config.toml
num_hidden_layers = 14
d_expert = 64
n_empty_slots = 4
router_score = "softmax"
normalize_top_k = true
router_logit_norm = 2.0
vocab_size = 16384
tie_word_embeddings = false
beta1 = 0.95
max_seq_len = 1024
max_steps = 3669
dataset = "wikipedia_en"
Below are experts of layer 11 (counted from 0) of a mixture-of-experts language model. Rows are named router (the router's row for the expert), gate (a neuron's input weights, with its number), up (a neuron's input weights, with its number) and show model dimensions 0-223. Each number is 128 + 32 x the weight over its row's rms, rounded and kept within 0 to 255. Numbers have three digits each.
After each expert's rows: a language model's description of what the expert responds to. This comes from a sample of Wikipedia text that the model never trained on.

# expert 22
router:144143119112177102147139098066149122130073151126084088118194127121153117119168118129114137078086104164121170137134122189110137116131118112153165162139141107152173125090188124119107164177100084073132109098079098168107119106139181141149070117133142080101130099144203107196160091175123111127115165126156159120194109095129116110142134080172148115089110200107120153108165142184136101132154072174114077130116096157120152134085083151088156081150104143148099145127173126097079126162126190159170169145101104037113136111168133089116091108118125113118136128059154143071083082125148119148098082173079119159124127144161094094103126078167158118152073163076126108159215184111093138155101
gate1:168162061129120106139118152110136100156104157051190114111078128092157106159103118150164084091194130081136109095118112107077105134092250164123082095170085117133121120168150178085156125116108129072133105178146130136110121144138175148068128129120168145138089110158145104147144138147151128108162076134128114111168132142121130173161145103124133112139142205169095117049134133157127121129136141142140111117121062162110163134127097162126077122121100085080071160087082175155091140080141170135117138090118111059148108092159117126110134172103102158120075154107143094110105115139132149205180119118117067101137131113107151124190172146150162103013161132137174161168124148127178124133168
up1:146152052133101095167109148126100145147081172071161136140066113087136099172097141131140112104195134094104110108097118114094111159068255128143113154138126144129085100146129220094147141133138117070133075169121140137102080133148137114057131137115187154136120087160189108166172170139148133092165114100125102136174139162124123155150121082164129085120108172164092139076117124154135131134117147136130102158104119112104146163130080152119087110105102091087107163089101169163096156098113181163116147082148139085161163104172145117125126139112102159080101145132128072096121113127096124190168089104062038084144140126086102125198174147121162107047134097129165154159128154131139138123133
It responds to: Parenthetical word endings. Final word pieces or digits closing a parenthetical just before ")", like romanized Chinese, unit abbreviations such as lb, years, taxonomic authors.

# expert 0
router:132125110152171111104133154129164143158107151166118118081128116128151130148092180128126159139174128145134095112078093061117127124111078124123152091134112097141096110128137108145121108111101109084092210170121138150130184095084096117151145138130138176089100138158084096100106094112100126183100147097092172142070143144194155098129098069117125077096103128141227147088145112117109080103093093155102106150127085074160128160150108152136125096075132064110097066136147119074102131128150144104118091158156157120132177125038163121073115120075115099072139082160086197107102166134053161155096121108117169170092120134065196105109199168138147109136132139106162148155104182119159084168167
gate2:040103140127149136132140144082188067093139141128098130128149126105156086094106161163077143088123099140163124110132140130164171168180189127053071126136037098177093144124145110103100112169196111111122111136169150120150154117098117130149175174115116095090059145125173113153089076123155119157150120103113147092145160192171143062131127146180143134071157133163177153088149130102118155142169123148145114206121048187113181164117134137155123124094138151167100142101138116111128160166097125129082136135122128110131135145097116152143091141152143171102138130096122128082201115119119122113093192151136137153124116137069091043149155129144168104062120104087124104106097178135140125168212
up2:205129108170123132101118110191116189145133099148137173104115067116123130215133119136167137138130082117115164192147133158068126128099078122112208107096180192131172121159112134098158133083095153125125126151126120118112081162187169173132140104114158163138179123108114121138157165109105109102154138179149107107091140127102155187148165113009139150192137163094083146174100171154128103133134150087081108094099206131154085124142135141137123133194124141095129076179109125113175080099157139107148106133126127151168134108134123118166154140104105091121138130081147148128083150157151111131113077093113133127159144179136114137160082132190111143154101157124130206144145088081118143123025
It responds to: Social role nouns. Nouns for people, groups and social topics in biographies and demographics, such as footballer, children, politician, age, households, health.

# expert 27
router:127137183086069135149144134187118112125141107112145062168137128172136080157106168160198166087157127150135131117207131136144110167081130150159125172127123100152119124143115137103166146105211115105069157135095117091169149138156164129074144135084172073140113134132083156162126161127069140152111212116160112150111078124087082125109095138114117166153147158156107107125127215161154123152147124124163103127072121170128117139118184109151104146152084142116112073130103184184104147128125110105110196124105129143100122160088091141098068090079069135137079084127153140135140115180104181138121118134135092121151119086163123135113131205122107094154073092101169123158183149126035102055120
gate1:107135123105119116150099126132075115081177138066162096156096101136169108103105073122131132105096132106046140062127079149115092136111069176117163109064110113170072094116146150112137103124139081097094133102144149156146176128098095147166127149036081109120144165144148076126199207088170126126143201147103164197129109121133136133151114133062134175128062192167152088108181067107180156121123063157151108100132120135171055079121126066147103148133172165118134133162079085137118151146127083104134130111178113128140146177128102113133087167072169125112169070110170104119144138083119099118100117111117110106101151129141077133139114156127109141095139123105140165152123094129101105154079
up1:129111158136086116126184159090145086135116154103075128123187156148132146092128143047102102091158154111201184128134099123111163128179129133094121153144174148154145139141141106111087153111098131154127150117127116139126134169143086071098076169174189109157134112166146101085177119161118148150201086136110164122097138159117034135133072120156143140161228137145131085155031145178113117065152148106111123132128157121073210121165158148122153125132140104088126162115109100142128151107107135192103149160138098140128115076125140083119121083152158112166119104142136157091084110184125132103133115107082158185069051161109169164129136167130091099164120141169117075141175172103142158084122
It responds to: Acronyms and capital letters. Capital letters and letter pairs forming acronyms or team prefixes, such as FC, UFC, BC, SC, AXS, and initial X in names.

# expert 23
router:052198119167148139074137125173145121090137169089146143144123124198129183177063102125049125103097089114104150120141173076099159131086139131162154095147164107119107152083183148103145068195124097126137108155164100089121096158191114112086087126085192098154125130128139153103126174073127122161091103109146114071121065098129120150073119116111096136108113155096155152178131135104177071088103145114115120135094132115107100079162133126153151065165135128101163113120091114115156121154141163152091125147091129166130140146113202062061140184134140099120131090180186116117158077095132120165163138120155120122083194121115095127112101135140155081197098102108159101105084095093114076132133
gate1:099146140114129087137110121120077134137122137095173150135083140209149147146137149177200121083084150157179161107119181043104080098079146150139156145098128133136117156103125137121131085111082129113121163134107195129129126100104097098142122110067097156131130156031119136045104187137149112206155137079138149096152121111150137156161150131139077143151127160102176142123121148151113167130111113137150178132100093167171126087187168084134133084185104118127143108115122142154087092125136174117106131130070138076118208147149114111103105172158139143080126107117150238090100127122132184147181069098143150153143143094127172131123113079091111070161141115163120122089164095075108106115072
up1:184113128145101178094133130134183126134144166186111107126146122061104105071136119112067147177169124150097071149098072226149162146164092109109089107155130146123131093205124099111105181111164106116107106116125097153141144149131135161133130168193128086142127114212125116188129050110126127042093132177132123176098115147154103121115112146119178106104122111154070095141099116107144096148131161147127102164171129122083125163069127164074142166079178135112099104120162087095155171105109097127181108123194104177133043109088113149158140080114145117163136142142109079151170103133113075078096184148089114105109095146119094106123154146158130152114139164114157140136122168175142176168156
It responds to: Single initial letters. Lone letter or consonant-cluster pieces opening a word, often after a quote or parenthesis, such as L-ynchburg, sh-r-ugs, C-aesar.

# expert 24
router:179160147161118139079142090111175130120106139140155172132040130098167139179074075118110106127136109052110143120091113125146067177139126126067142093160105108134134103144144127112128103125184171091103065128115159201123139096122120140118162137101115091165101051151119132202114129065061172163097094107137130117125162148174132144164117115128206132091082144110177120143125081154156125137105138143105177146144170115138117140122135151164169103195143153139095148128096173151198081128143158128190089084177163123132153138167163087115131141136137132179144172116125115162135174155170192143156082196204110150145107151073186136158142144142160149124162150134143104184135188124133153142100
gate3:134129120103112117119128152121119087112200144136133163110132115039126160155119102178137135100113062046059116074118125151175177137133160078117083120142128106080126093148156105124128154127104150094167167167126106142071129109084175130101123134134131066062122075136139137161147089103140093139137122204099111201091093124113115123145103119123139139154165141091159127124131104115111127165141149155108116140081124121134098152116175112196157145091101074164084143136112187182133135126160081101139068090133113143167112108158123163127115067150100222146167166138095152146069095151149173104068104175150176147073056138156105095141168168136109149090090110146153155194138076115129118129190
up3:098102131143106085126099135130129118141163138135143074127120157086144159175140130130170111173163154083140172176105119120128129156096101126167119139138141095120139118105155121177115077150152173146091119118060178133172084109121134138124155136110117148187163150125129098164197125143110091109133191087057134160131141156096109093100147136143158100118125120146104090140104203163114079151084109121104141150121109127103165076172150149112112071135155099067162095164157099152135080113103162203127106085109152148085125088088161173154105201098095058105114092141108161130124053135129056093128156146155167131183130112139225084063144142243126130119103113122158127074092120087132129115177
It responds to: Word-start fragments and prefixes. Word-initial pieces and prefixes that continue into longer words, such as co, re, anti, non, semi, high, low, B.

# expert 20
router:108154154141114097126139107056189158167125167116123129091136153106133116140095146186104107184155176138108206139197092113118144135158149148143093092098131143134175057144110107129154143115055157112128142146089087071136145129134113065153195118062116142132096156090092126110130116123094154081158126176120109129103139103183108093113200094048129157083187165142116097113128133069129122177113103132135122110181132180169091122175109171133102075163147110186095118115146109149144115149152132101103151138127135206135101144121103128121114105081118124123147134140209149165179131119151140088103075079066100080122083144116160120055174080147144155165127106103103105070147083135081086139125
gate2:089149138173154086124082129108158093104091180097166150129136133133178145185099183104101141234188141164138137133154142100121141168147129165120128171144091122165152059120153160141113159158077126114101097134156057135109134133111101113135118126162144144076099163076111092153166101110180196046148107109157155092136102147162151110112129093120112128188121097122109140123154064123086093130091117114132175136139146185081116075201167117099129123122087070155132083161137130198123115080151074140112134172139138129153163149168171108093123166044148144096095201092145157136124113136161092139159133064119128126066100125115121124111122134152116126113100142059144140069140080182159133164145
up2:102170070174142123136110171093107101127080152111138167128082123195159071129119106085122088134146143121158102118145085189140136123156154123091158162210111107167119088156146125149132081110080180118174164126147113132166148133099123130137116104128129134137092158131149113118158137056140138101160119169104130080103139106084141139166158112119137084174151142096084161136131062135099129062163127096103166128136133114126085112137141069155135182157107083146104125219135060162131122087150116096143194159118153096128190154120124108143133110196118162088145141052163139174082090098147153147087052114063124134160129051150171133056142163155123096145119086084078162138112074097175132132125
It responds to: Prepositions and award names. The preposition in and other function words in career text, plus award-title words like Award, Best, Outstanding, Medal.

# expert 7
router:150105131125080071130055083140100121148129102149114115120170140101146115177153154134172135129161188161155083089122065160160100122104105099158123116108166119178083100170090213117083150075078190137112157099130153138111160112093144153150110175065088136134123160114183096099096136097120157186182175141093103167148117133056070150123129159075082117109121124212112072071160157146155096160107088176144092100148076142168155141098158148162151135111140152126150107138181136153093093170151120129102136137119133106113171124131120154157086114155113116085071123107160163086156103139082134103127096122168119088130158108137189176092067107107105154124158158102089224110106141109107153137121
gate12:090084123152132095098074143168178110095176117056195086114139130113135098116118181171172157143131100058181091142064070124128100143108040111148071086051139098125102159152140135108151083133100194133143061122146146167148162146143094115077133135169103103131160073186166126075117178109120168183127146165165164183164115102192151147188063130096120120133147119169158110118108132099153118145166157115137126097186140135092144117133140105126171131135103134121138129158102136158127110154146115117144109122092145085122083112113103118144097127166077053127156108108182110173112129178149171083127113138142133128167129126135100060114165107153081158120135195116085137170105073101147086105136
up12:093091122073092123081121111155160145098147136084181115138186178155113107094106178123124122131146113110187074148115104099114084119153069102168087134059170096088128157130156138120151091164092211129130120104125182134098172156138113149089141102119105085096188098158145138043090161114147114147070160107131138184175115113140144113150068110160124118164128125128126142107100127127159165158204151101119090097193124142124121092097189153117182117149109110097203121107066135150143122110163082069140147123067128074123146124081125096142110192178088092130164087108168138177085136100110132120167074079164149137170153142119104090125177117164123178114155125153069125111120074115119132156148
It responds to: Titles and offices. Political and academic titles and institution words in biographies, such as Secretary, President, Minister, University, United (States).

# expert 10
router:064176103076087145067153142205146128090148130148140095150089061108108117107134135174091131107075119155119155045132134109157158125108060076164132122137096143178176163099177145197148119147151085076121166180141114105152112138174093142101123115155125099126133126079082105114078149123121153180121084074119127102086094050141155178161152099096099185145101124081126171189154104132168139120059138145066174059147112170144118121174101150127139132054129188135118131058114184121107098098135144090149138149095189129195134104101122140117133081149107162158116173129135173112152098080170123164138130103118179109133120126103126133163124104101152101163124138158119102162146145144151128147126
gate1:141121141127121111103114155110111103205127151158173126101122116104114102164110098093193170161123166112121142117173151098139110070055120101049112099113081057131126112137133139143058146168122120128141079161110130179092148080094130188129130160150113099126148107122145158096117031136145131151125127142109133085060102122132143140148161153118119158121099092182107176178119068189171163185144169146145146109145135141128129128114157090093106067172101180063112122109096145124175142090143079136137136108100130081091097125134113189168176120123196120116087124072155149139141050165142119142145178145128132189155109128109112042160101117124152146145211100108156131169162113142087162149095
up1:157131119121136155155133124117119109151147136146169127128100103178132142141109121105146110133184069121081098131125136121125136095040120147113085110130095101146118140099140132114104107108145100088152086157090166194109125113125108123104070171091120038140157123139110117130149093175142139110125131148159109056118116136207132116129126138143096093108114109081134173159142057140169128192107153103123124122174113135031205146139115085132133095160126173085084155064061182183147168049193063094148096093108151086109131142123099176132162119118167101134137160066130132110085092118146128173108164117131159109218091091119149080174159099133137162132158092114151109187089138130076111130166
It responds to: Foreign name fragments. Word pieces inside Slavic, Central Asian and other non-English names, often in football squad tables, such as Kir, Mik, Sch, Kh.

# expert 3
router:118145168122124109186069133144113103201074133112140117179144144102164126075168191086151033159154154136139134106112121122145142144134094120130085134038166157163045164144115082139132142103125126047140139169144169117130159092113108184115131085159148126117176193120117116097133124140090112091143106117163104202078152145148121136133154123104122144118116087131186141149117173190148104099141082088166109117137175176170179145113098068122106154102138076171165150124152125109139084192134173092121141148110159118086111139097124220076199142136136113126187140128111146105115133122131135155095151139086142174143139143093110079140187114090140154149159157087137134089120097144182179096137
gate2:153135155129179165138070171124066173094157144104086155054145129159126102101086132157141113160109163104089077126093159149148161157075154201085161145131157079122118133133149125111152096151083073148125152114144106135097108044133123093126173143159114121051121134199175139091127145115127108173137145175090130126132082102155130114092090100118108054159073153093107188129164089160125139100152107169084150073109188195117127178120127130148121110143129082152165187118125133105133153135133113138120071118114140183082186096125150113130166137186137145143177154156106132110151111111125150084111093089131151190077117068139111153095178109091125146138148117100065095130068149134122183185163
up2:094136161084100094154132118131139147071131086128133139136096102143104099158115117082144136084092145113124147124174168081132123144151107095148106105137074172126114137107076106155137139070201187133113107152124155120139175143129147107156157061079146124159170192050099118200109165121130154162136099083102176120125136125163105118129148072169154137108196140028064159110116167097112119128060123150170103185134076099125118134164107080133136145075129175148151091162093121180180115114160117193126145080193132121186111127160120105157122161082125150144109104126170170187135103136089136136155151123146157109154099166094143146111186120123112132091143181177140179136153144137140106029145
It responds to: Prepositions and linking verbs. Prepositions, conjunctions and transitive verbs that introduce a following noun phrase, such as to, of, with, than, provide, reaching, bring.

# expert 11
router:096127128155205103107130109144136089086150108046122115066151059185159150184148088152109166158156126153115130088130131057175132116109108134151142092161152132131108111106159134094062138164157117136141108088085063106120149116130141109117113131162109141123068193105126156077139136070083113087143122168146075091172080129106153084086144087168105151100119152175201142168143086154161165091160102183142166100133136147118111145146101093112175085105159123162108110135127064084113093135141053161153131108146145120131147086091171145087181079124187172158148195137176133106147166072143114142079093143143104152143157168121144077140119141131103072141148134188117123156163129096142109168085
gate1:099140184090129146117122173155132149127123127130064139114145103107171177143096110130106133144134125054146049169148151068159146133071195135086119177152111078127138160210127116166121183085139094146149098127082097135145126086168157154077195111136161120167138117087137143103130161128159139122158156131134106124097123079129181145094131124166098159182180133159133084132105114160109087123128102124150111141136087120097090125179182135170130054124102114121220165193079071097168168154162155122165127152134172158111157079122150156102208135106155147068131126108178106135159147140160061119077120118119097138121183096095131156135118095112074186175173140119146138134121143120177149142083
up1:114143101130087211144131161157177136155126101158176130130197131080144103103122084179090114163093104134138087171122154181123143151192133125135087109143123053157112102074150109144113138114087044074088112162138153157113149150111153089085105090135156112186101127094088159161040175103093149145064128081119106127170136106142174120143148107122154111060148167136141123134141163106147163060103138119154144062090148132126123198126136193152152121116120174127097189111152124152116111143111093101150136122148089124133077169092147123093156168165138123110085114124167160178156132111120171133127121185054150150147155163089110119128158145123102167112113181154165128091170162104143216106169
It responds to: Mid-word syllable pieces. Inner or opening fragments of common words split into pieces before a suffix, such as sc-hem-es, mer-cen-aries, reg-ression.

# expert 12
router:083110103132135148147124139108135181153076116182126120090163159133128156152110162127129147208155190105168129153122131145077157195149108147128117189185140095182179131100131120144139167149081135138145115106119149124087187103168143135156181129188124139070187118072071180097140114134168084117109139172132088064073084141117130131102127114099124104179173096094089183096098128151135152188147153131191153135108126103138108115154149118136169118202145144134099106147152150133169155125112150115169163127119130108135110164135134126166081075145134164104120082153084125140178149146099129124081186101162101122180140183122054132171083104101093191074109151074098076135141148185140105179084
gate1:178114155157108209121060110089121158103102155089117128114097067138085178133085058146107139093136132131142133148100094139166119206137143119107165157094145153178134123105209132136133114140138088131101155169113121121122097168128103136157154142189152159130162107161140192130157121167169070108134078109117143083092092121170122086085101150075094149160137118114140180100169155140094131116138168093164143117123121064121156111068146148120179133097107106122111127124099096079142196150139076125155181149123157132202109175178135070118174091110124126106131101085151122086181117217142141105124101106097166110132091147124144073094174101111090131127136145093071139131041106161097183151151
up1:143150115078192048124161087183162062143147102175141121144145126070143095112168144139170121169116083148157101112138095108098115116111119153163111092133101040157138126106117169137153114112083134094158105127117160139131112049137117113099168122111122110145143099107124052134156142103097200136133168157114076109167138177125134204182151059115132107063129112199141064158123060089144093139145109178135147131117120180171128138183108173169098168125149136150178139128181162117122131119138190120117109097131089145145124129134170209118103145125122138179098172149131208144084155082111110127118122140143083159135148122106092122139080188123161101123094136137178097145186123124132069107107
It responds to: Punctuation and header cells. Sentence-ending periods, quote-period combinations and commas, plus pipes and field labels in table headers and infoboxes like Pos., Genre, Born.

# expert 29
router:100096157096110148119163163115052117107176185147114093129115088116095200123103171113140088134147108164126115171126098185195100091125122134135174091202111147093125161087164134168145054112162112103165119158144126153162080151160097106115089130161086083172113085146133122151122129177187148162076095128154083118151145099114102109083126135092103089078154097092152152096196075134139129123136139104094120064095130126127111149109108162154174152103176101074111137135093194116083213158072118137085170107137142085125151135182133096151181130175131171166130153125134078099092107096070101153139142103172185163108094115118129147123158124103148105123154112144132162122067090170113095089178
gate1:139140137153146130105086119154106168091126175113108139131116162165076125142129168165167162093197080160131098130145122162146079125107129146170109165109089139134123110167104105161097114106166149079094141152159109130179117058095160140113121101148141101044126110104163198117107088155127186155138188136115139121144161066146120121150078138096095144113116139057114075206092094140126164078172247131132149088115091151159148090183068147167098125119145131089101156144074120119133137177078090101139155122097107110146144191120122135063126161111098128122134161175100152088124137104100123137120118177097136091140123162155147092153140181065109156142147119121075191056173149139095139119084
up1:156134145108105118202112126131119139122154127152111119183119163118166168103164122155102116141132144146073073167047121092142123138189076132217117146176131056081117162154105146182140174098085117114124143146140109103069143137150152164123137153079136128148138109123133167104192122100153139154136128106122116126139062162118091113083049164105094126101098154192125120066132191084106182101095125158136100167142151148061106190144162137132129177126141152170128098189095163134108123110189118094106112088145146138150101136100108127102128092172143154167124093083104144158133130173170161180167141125163180172061138142140112139078144123158154120050143117058153130144096167134149159163192
It responds to: Opening parentheses and punctuation. Opening parentheses after names or titles before born dates or glosses, plus quotes, dashes and paragraph breaks.

# expert 15
router:113109146122079123142122148163111152135184119145118119091118178066168107130170094159145073098118121092134178176125146161116178122127115109133127154144131159118097202105117097073152122066140123111179096149140128156093062090105128121174121155162116085096115109103188218138201094169131181154081155068132052124108134062105204170106115158148135097148100119143109135096122097142136193137139217149158146123156146132117133108099121149120180131111079145110129151123117100185096161087118109156154128144192137066094130180153106117184133141102151116124116120134110090161121103100144103159122098091135083125222141083193152161100180092125169167131156098136136077108113132101107110121176
gate1:039130125119132153111157131125123100142149140053095167077179125067097101093116100178167139080166131160109096131156158140114125187135113074111094133126087141120037137115180159182074153141082072103128162119133150150148072119107093145134181112153103129130067101066118135140101098142169138147144139124074117154142121141119159142112104130199036067072098140115111167149100091185165160113102132158107096055124118109112140169099130116194074096075157136109101120135169162166159207140193155148120124157127132118142118135176138147164134142147133145112181103136153049141128178126195148130090098088153118061133107108138107111158165116124148099122141122111158119099111153096122139143095
up1:090117107181090141155121146139132118130142138104063108104146098092139107112158111115119148157101092105113119166139155117192127171148135147133150183087137118186125131142091095208074160146108124159108102107148104173155116102121131174162133111114049152145105150117128142119130093163096094141048103152084126183144145115081182127130157097093055151097041120143108145123142140170099104102137023107127106138136141093210077115113135108173075145149120107152149099155143193125122105088163154075161142186197101179188185132136078120071105135167111098139116095108111125103108160097141164148076102119063089093160127106175140122089116176142055090125136134121134149099098123121169120098129
It responds to: Geographic location markers. List dashes before infobox fields like Country or Coordinates, coordinate digits, direction words (north, southeast), sq, and the in place descriptions.

# expert 28
router:173114138068112122107145192093171163146173094172131138162140117089116143127164162119154086098134106075127115109061099186114115119178107127149140112169110157163107179152113206184185085171138174182175164085127125125139059155104140107121176146158161084183086111120126110149057164141144125122110165149125069176166159154097155122163110137116148092153179131136109100107102108102142098066133092165141167180109113152108177130085154139106160168102148075057123167155115094146176183176168157163102122150145140118122144163134096126100091117124090117149166119109097165127105161194108149101092121165154149097147114120135116096156077146152084133128110122172191108146042119155133152077167
gate1:171103058143054084113108124100189112137113132156103143094100183135120083135079119127140112141123026145126097130131144126085116128156141074132067094097107091154144127136116163125124166136166145085110135151154083181100140134185098077142049071111078109097161145154097122179139082065094155142096101120132132095124152121132157144162143114137097080101213093092109121090088166108148084140089131125058129137160086091139120162134118117174097148108180033110109082129111105111155109190115143184190114130132100129133104124089072135146094123152093107133164156163192111175130179147130122183114120117121141094092151091150103169104164111163134077105168118137089183157138101146135097113144
up1:120097163059163182169124143090081127142133088087150115166156064113156144118203114128109144095121191172113116095168125141121147117128082166077165166125143165095113139103127072161156084115083074136159085120155170088162126118094152152115199162163149164114062152146164099057117164152151098144159157104106105140149067130084130063075135147130149154167034132154124174132143115120124171143166148140173135152093137153105127117074135130095160087092076152117179170120118110090134121103112084144112127161123148136100152122163159142155170132131111125070084041099114172082126080130105138081115157133110132151184118146113159148110076142069153196150105151079160119082144106130097145155121
It responds to: Line ends and leading digits. Newlines ending table rows or list items, often after ")" or "|", and first digits of numbers such as 1996 or 3,300.

# expert 25
router:091079060087125165147034130134097125092182130174148160133131150092139109126124112173115192158144092153082134161101116170121161085109163122149149177173136138123125101086140104086115166079136124149064173122096080161096163163051126187114148195084100111086181121135132145081187131120140145126146170075168174128105093138109133150185196089120107153101121120133107100123121068165090103181147157158146152173169097115152115140127152087111105165113138178176126118136111157149089075138149068138201161133096105148088135087079154124142094084141149171145139101143128121117150153105108194142093132123112084161178122154113143147084149140103183162130155186142102122179152087129096144086117
gate1:127124144150115049150126124176098141155171106118119086169118123188119113172125100173143120091079147117076122197163126198075159166147151095099136139109154119118148122158214146173133155093171133122156154132091099147140121155078095166050114160109108072107111162113121151135098138136120165135119102109159108147152107195151123169205129183125120114100098142101137120144100122134101095125077144094124152149139142098181112099111125148136097155187158173107131150107073101197091071151126063108181118122148127130096044111093142118085166077120173090138143103120083114153144065120098148060165162079107139120130114186193134114101061136141102162083148130120174155077136096168130116128091
up1:161121134133168172101177112109163110104032129139133114131147167123095170086092131081161142155208163135191151093068155165154070153052133136150100153122163103094136139084092109103121139129138140109136131160135051136158132123169178112192117093171176123158153141148108117133122127110133078132142107124095137128142112119137128043112132096172144128106141129095122177134146179125200122136168118150123108147127113171092123137115120059146123120131079103183137067131139181071151180076128219140103100157050098149165162116174112104180133152123089150147159170149115107109116198155133092152095114234138106108146135080133100117154171133119190122150095153121101129125093111108118128137117
It responds to: Person names as subjects. Surnames and first names, often split into pieces, opening a biography sentence as subject, such as Thomas, Johnson, Simpson; also he, she.

# expert 17
router:181098145087175120109162117108164168127117096127125110100186176170068158130165129185142193132193101129105175131169112136122115113153157077143173142149097121135139158123121142111089142148155093145093103149159155150151193099079125126155089131103121130126139118129078161154155200142108135112160208139150098084141123106155220162198138102162124109079139109101104112196152089213138142118165145108136121145087182103103145121133079090159149152097080119118148097127078143146112138094118163158191145057090151136167159087177120081175152101153094123159148145126043130118140151110117190112133102185169114100103129179143084183198146109133132183113120120143155104159121128113108124151098
gate1:123143110161146110152165169120162106110164131136107116097127085090089163142103166136109140193096149122157139042109173149107185144146168125096129148095137165097125184141103132113168135137146176149163205103109130109118130118133109128136148089123088134162088093224160090122101194132127157131141138112132114146128124137154105085095150147133133100131088143067208118092120116101154148209144111127082118085086094117104181170093085101144100163117116099105107138169083144101112093102141151107110126079068150118174135114138107098148110110163106127062083132107082092090176161099094116144187142108185107174157189169127110090102207126131142166103099097177127146149140167079033121168184
up1:129147146090153153123190159131087138101077140079178162119092127107064130149196159109134130115171083112112101147142125115212124117104092122184132109138127099182145106111182103102091145098045094181147102103118135162167115135147101136122125116139150118121182121060133130164186116132130140112097146140118133108132128158070107175160111144163181184169156090153091109152206211172101141086157093135140150182103145202123088087162141139118125115126168155135160146140113139105097152185139123152108089162148154125165149114160105180124114143125119118130107151135091138183101118085155100164104079111143160149097108129156123109146046065114055131167120118061162160138175109152189098075087
It responds to: Score and result digits. Final digits of scores and results in sports tables after a dash, such as 2–8, 6–4, plus venue words like Stadium, Racing.

# expert 9
router:136099101175130073196188099132180091150069101111098145104128107109092067162161096119122138123145135169179134183138116090094159129168082066122112111088163125148088134189073084118122110053122169122158137145113126161068117113085128067155121098145133148130083116105121106119137096122108049161120155120166174119161115113138107133157107185128119111115153160157156104086197151124114163123138136195169172163071087113071101131132090148163134122146178107136180125188168097124106091121174155078133130162118114078137132118128140158153142124109104103113110152094097176107093160144146077116127091166158106112182160156159118135103107123093058086101158143199088122193105164103101096165187
gate2:100095090094103188162105146108159086183098140126173112128042164108095114114144153113155098178155131123143169145109130064199081084163099126110108121109155114132085125183154139158130071142138165134121136152105119152090085147124095090092139159173156112132060147150166130106149139136149093101103104119114156135116123132151138126123123147151106152075170186111142126109158115132121120092149160090121133124115124170076109149096156088182214203109087141110154131160100133106196119151097130156125129087099106097093075150178111079131054175134111163102107125127171136139138115191136156170145163098171109123177130072105173121120130165112140156125226117146149038180084093051103120106104
up2:144111126160106114131165064142134118145117109114179156121124106157051127112111082139134096136133143114093132102153167168126067172148138110140132192116154115067155077098120122138166165024060088152088142122098155151192122107110182135165096117104106087167200144118129132167162062117104118182161161122139072134145104120102112126084142117140175090161154166092137120096110163109140128127088137175111142100099060068148081123149079183091150135084073097185081133119113160096096081115171164162066099122171141124156095155122076137142205110105129202157166086108106175091180152076153121144130127124106147087097146171115118128125116125138111158191097122116154118111152156114114148093132
It responds to: Section and field headings. Heading words for infobox sections, table headers and section titles, such as Career, Personal information, Climbing, Candidate, Votes, Population.

# expert 21
router:089098118132165141082160114132147133079119121108148125100169137106096154169097111155114165165113159069090121123151136162132123154062184099110071179128120109099104173162082155107101158133099169140082151067110177134095131088150162151107128144099088136098141130133087084104145198176180121128096120154160121114105160176119103100146150153119106094185084087127067107061126123130164138137114100159149142107138126194116074098077124088083082114095109153124079103144082105153127142140089145150084184182105123100126115074153092117115135194081138087173066092164125142156126143132108120099174184188145125090136097132172122125093091120141120076063175124139188179118086188131150069176149
gate1:088145076106136145099110165158126202128156134140106151112113089099125089118090174165105090139090103109114128078133146117133139062092087119172175127103149063172153146064157148066141216139156081096068093071083150117084138149111099144174124125120134138127108083135101103075183080091144093156160088119093108164080143093146185173084078145098125063129062165131113143123133105107084140148130107108077128110133152100024142097124112124073081094137110095127072157104135146131134184148137078128133160131146154125135111152155098156130109169114140121172122086159207140122126121084129061162108148161086131117130173132120094100158112166135112125110122097047133113131143078122147102159092
up1:112054147137157161147162192145078155176160120164174108116144090119124171147111104099093087118130109148125071112100140122111091177128138116113138080127117122130133078130150153059117125094063216172057101152170162129147073103145153156172195143106090119136139126171209082150147165109126120109168173100089123098137082137145134100177167148069109109165109132135101145146090130145068168175090114153151138077146118100151175115130147152183140107148171148086132113169100112127161143152118120171143148081136083091180122183146138062175133137127102134135134108116152111065132073150150038128078126078151168148145166151131174100116140123191166148122073109119144153134119119142193157115118
It responds to: Sports and discography listings. Digits, dashes and pipes in sports statistics tables, career timelines and discography lists, plus title words like Big, Super, My.

# expert 8
router:109094097111083136091150146137127108109098160170193053136123096153090102157107124141119153149150076151086083062154096124109159085164110129110116162111237162098156191108146093086088087138138091108120056128114101106064133130104125127169128137137112109140137109112138157098122072149137131092097097169095111102083092099084168178091109157065166164080066163173136112109151067181146117069118187174093158135158072149128127154049075156120110165086135143108110115203112126122162090150130093169109130119120165169125123094098145126092156065098140176111108153127104138133097148150166113085135110179141116125165139147176138130099140161172095174135130116147065156081132140128117126131162
gate1:077147130142113133117132097157197130122162158151131099095100124106134120054043108117119109046117132191132154169167106147139156161180157146121150090053133096153117119124181138159089099134117082171058162159152149146039180143156132106119176124177146141102111141134144150095124126188164072164070169138121135120133135104128135138110119098211134134161161140120202093092103069137124131134156126111122081079144110122142173125100154120163078105126111098146082135132105168144106153167092115103122147138108158158100144132068110191171085108160164128094095166114123155101110153152097129119015136135154145140142178167122163092129108080167091181159151131139103112124139163185079158146138
up1:119082151084111154097111125141119144139118151141105194153138148122110099106146102118158120181182125127191140090089082153097106138105121119051105151145116135101116069114077161134142123145156125087212081089101122108169103122099105126180144078126134090125131106101128101168177133113156154119184113098135183093129072181154153104112148151090083133126127146135101102213109183146127143124121136127128162121143168091124155085080158123105142121115124118105182126104099100139151144117128223141078084125140128142208092087175136015121128155091137109090116112111129106094134102138181115170213069141127144125062121102139113141134139142147183079091119141129196069100198126100118097111167
It responds to: Name-initial syllables. Opening pieces of proper names and words, especially St, Sc, Pat, Gal, as in St. Olav, Stena, Patrice.